config.yaml
d_shared_expert: 192
moe_layers: [0, 1, 2, 3, 4, 5, 6, 7, 8, 9]
balance_bias: true
lr_router: 0.000711
norm_eps: 1e-05
tie_word_embeddings: false
parallel_block: false
init_std_qkv: 0.0231
beta1: 0.95
beta2: 0.99
decay_shape: "linear"
Below are experts of layer 7 (counted from 0) of a mixture-of-experts language model. Rows are named router (the router's row for the expert) and show model dimensions 0-95. Each number is 500 + 40 x the weight over its row's rms, rounded and kept within 0 to 999. Numbers have three digits each.
After each expert's rows: a language model's description of what the expert responds to. This comes from a sample of Wikipedia text that the model never trained on.

# expert 0
router:511437484523529532524512458488542523461477483538562499513520487487455476494559480455496489408563445534548565586521519553483502522494530505479500488552473508527428485459496512465433568381498475510568580539529542466466490425492513513467465513523474511511471465557473539517460514516415466554
Table cell labels. Short codes, abbreviations and closing words inside table or infobox cells, like RIAA, SEA, WI, TV and closing parentheses.

# expert 8
router:511512524465476502507509504465473516514578462432469499493516501480435499525456581427528504509443464524503450519483443504433512595470490464451504487567437467492526500540475402548396498533426484490491476544541521460533450473590449443462533520478486504470480516500475487493446452472561574473
Verbs and prepositions. Prepositions and modal or reporting verbs that lead into a clause or object, such as would, during, suggests that, faced.

# expert 21
router:524465519457451512503487436513468521464477566509527472549526441498509438488489444462526472453540492535498454508564477464437545518512494518542517484593426530467493554491456434471491436556475496562490476413548543527433481525450489487507576543470530445545507479379454495572439479566473473467
Verbs after auxiliaries. Past participles, verbs and pronouns after was, is or were, like located, written, committed, plus abbreviation pieces like .S, .A, Corp.

# expert 2
router:477388467446505405443489525504520398525443490434450457517404477487486468476497434507462521519497464503504528533470482567466401580554566436530512575517582480510496507438523548446548471500431461495521515523507538482531477505485481518512518489533492549519497531517473437492520504482493519493
Place-name parts. Place names and their pieces, plus the and, &, of joining them in lists of places, such as London, County, Harrow & Wealdstone.

# expert 13
router:484466591485492499464424534492498525534508474447490533467455521472462476441512407512463570501503486524509444530458524497539483446477519494490492485469525414522535501530556548534412434495533465452543459462502541518476534511484443531471444453547507451511513509495532506471531470438531453518
Pronouns and in. The preposition in, clause-opening pronouns (he, she, they, who, It), and commas between place names, as in Shizuoka Prefecture, Japan.

# expert 27
router:450480368469543487488566571475474527488520458482569469464450390526475562473522462571491482470468478493489447512409576571547549565432484489507440486488503448523511549522483501558420476505479496530465479499482531416508532502519474475490566501481472437534497505522493540494553519531497471504
Surname endings. Surnames and final pieces of personal names after a first name or initial, like Johnson, Smith, -ham, -gow, -ey.

# expert 3
router:479457550536469475518544498472474440500498498621502536498427497567515499469514430464421565493490492434506500470475552594500532444521484571503493469511557527535491484485505548545463532478463423516519488587481537499556433515426579462563539505485513416451456470525497493456563495480548475453
Song and title words. Capitalized words inside quoted song, album, book or episode titles and section headings, such as You, Love, Start, See.

# expert 16
router:582490480545553480509447552463499515469487579479573464513499522446496547518535549500523443467491479558487514550572464528471479501499424516526510450469513527593565486503464487499573424480510464428508504412490459507501428421507520424540522482444472481486428463476514558527507524522544514545
Time and discourse words. Months, time words and sentence openers after in or a full stop, as in July, night, However, Afterwards, before.

# expert 19
router:471401552518572469473465480406499573508494549457484547467553597475546533554514556560520515502468578578487556521523453515455511569491526571472454516432474510533549503521468438510523440510538470452541441449495397501506446529542514484504519509467482442548494461492520510548601501486513524494
Clause-joining commas. Commas after numbers or clauses, plus conjunctions such as but, while, because and although, often in census statistics.

# expert 7
router:476486486521491498540503488521508526537506499469491434496521563442593524430541527491558485528486520465517490465468478484539465521502443539512529555473463465485443456459481516534535510503577370486592544514496535474551540544575548526559601419501553486561465524476516436482419492455576502504
Coordination and adjectives. The word and or a comma joining nouns, plus descriptive adjectives after a or an, such as high, professional, international.

# expert 23
router:499504528463540487436553450518411594514587445447485456500480600522540539462494490529438424537466444485473489518465453524468487491438524403437524514448480484536603491491514446502513468473524498487505519462562533482470509546476570476523445428508464539524454430487512516447521604515481461520
Biography and election tables. Infobox dashes and table pipes in political career and election-result tables, and career verbs like served, elected, appointed, won.

# expert 6
router:426543435497415420464406429495499478591560499458452494433516535519522519499426451495523561523439489438472554456574457479487521510518513529459470508577465466434507487506458460461514526552499569461463435557516500551510551486528412442563467478514484498441513515479506528532508493483557533484
Line breaks, headings. Line breaks after sentences, headings and infobox entries, plus opening parentheses before asides like (played by or (qualifying.

# expert 28
router:502489534494496480629488464495453450480525576537508446380446539520540548472463480548533536544606540463475468481522584516568441522515503499531477507546460495486523527490473503512527488485559561529540459489521510490506529457491518506474518480547446511483505464540523525484526470493436566514
Awards and film names. The word of in Academy of, and words in award, film and title names, such as National, Best, Film, Original.

# expert 5
router:434519525538485495559546461497552541493483506557427520556503483486547493498561483568479483433454479486516458535474515492507457438541500543556432505479476458473499489522496498406510496499494436509524541516552468563496485510545485495473524458553503570441474504482471557513431561476543507494
Articles before nouns. Indefinite articles and short modifiers before a noun, unit words like ft, mm, and German or Italian articles such as ein, den, di.

# expert 18
router:445544516547586494488487475531554505456501456491522486523519499455530553484488496476553420525431520525491514540496489560542495514464480569496618450518460434575463495579480476574537516447538462511499546552453521457456523503507511492481536511460509489515470429465489493434505492396546508556
Role nouns after is. Nouns and pronouns describing a person after is, was or as, such as one of, member, player, politician, professor.

# expert 1
router:495507457457484476430467462506533494516479455595495530478507539494485517529463474465450466511500500600500418443447458468449591441468473502513454497465485511518548503506535518491519440486623418523520481542466519507463442480503564449486549514502550529481590553482507490493546508548537522462
Copulas and auxiliaries. Forms of be and have, plus not and never, in running prose claims, as in was, have been, were not.

# expert 12
router:510551487523509535474479490572532544597479494418496500470501567530552505499497447480551524515431442475465501444490545478453501499535540562465426495482512567519492413508538472511522403493454591518489552499562427519527424447517461530522546520463558516577478516514528540525498535502478518462
Infobox list markers. Dashes starting infobox lines, row-ending pipes, units like m or km, and coordinate marks in geography and chemistry infoboxes.

# expert 17
router:523444461510498593466523520504540509505479494381471567469464537525540481529507504444488489476426546576503598523502541473555549481517453584474519469499496543452485555449465463526572487493562487542476496563459519486458478508504538494444511540536455487509485518467521540500515518521472470466
Common nouns after determiners. Common nouns for places, groups and works after the, a or his, such as city, area, company, suburbs, species.

# expert 26
router:506468529453502483573541520510513492518535563569538527505554490477428530531453533445444427542529491477499523504545521521551471580547409498496598546522516510448487482503566530497382493475443514503504557525482473527481548563518447541554485573568526481507505541451470485475530508503486432511
Single-letter word starts. Lone initial letters or short fragments that begin a split word or formula, like f in foe, w in waking, ph.

# expert 24
router:534676452460494490544506551532469555458538510460483452494552594513562478434436456530462526519496476448484593499469559475565513390496534452525422593477562503523512497485510412463493549476504466553449460535514554499529448443410473536466504500490505544503489565482518469554483428510484467490
Articles and determiners. Articles and possessive determiners starting noun phrases after prepositions or sentence starts, mostly the, plus The, a, his, their, its.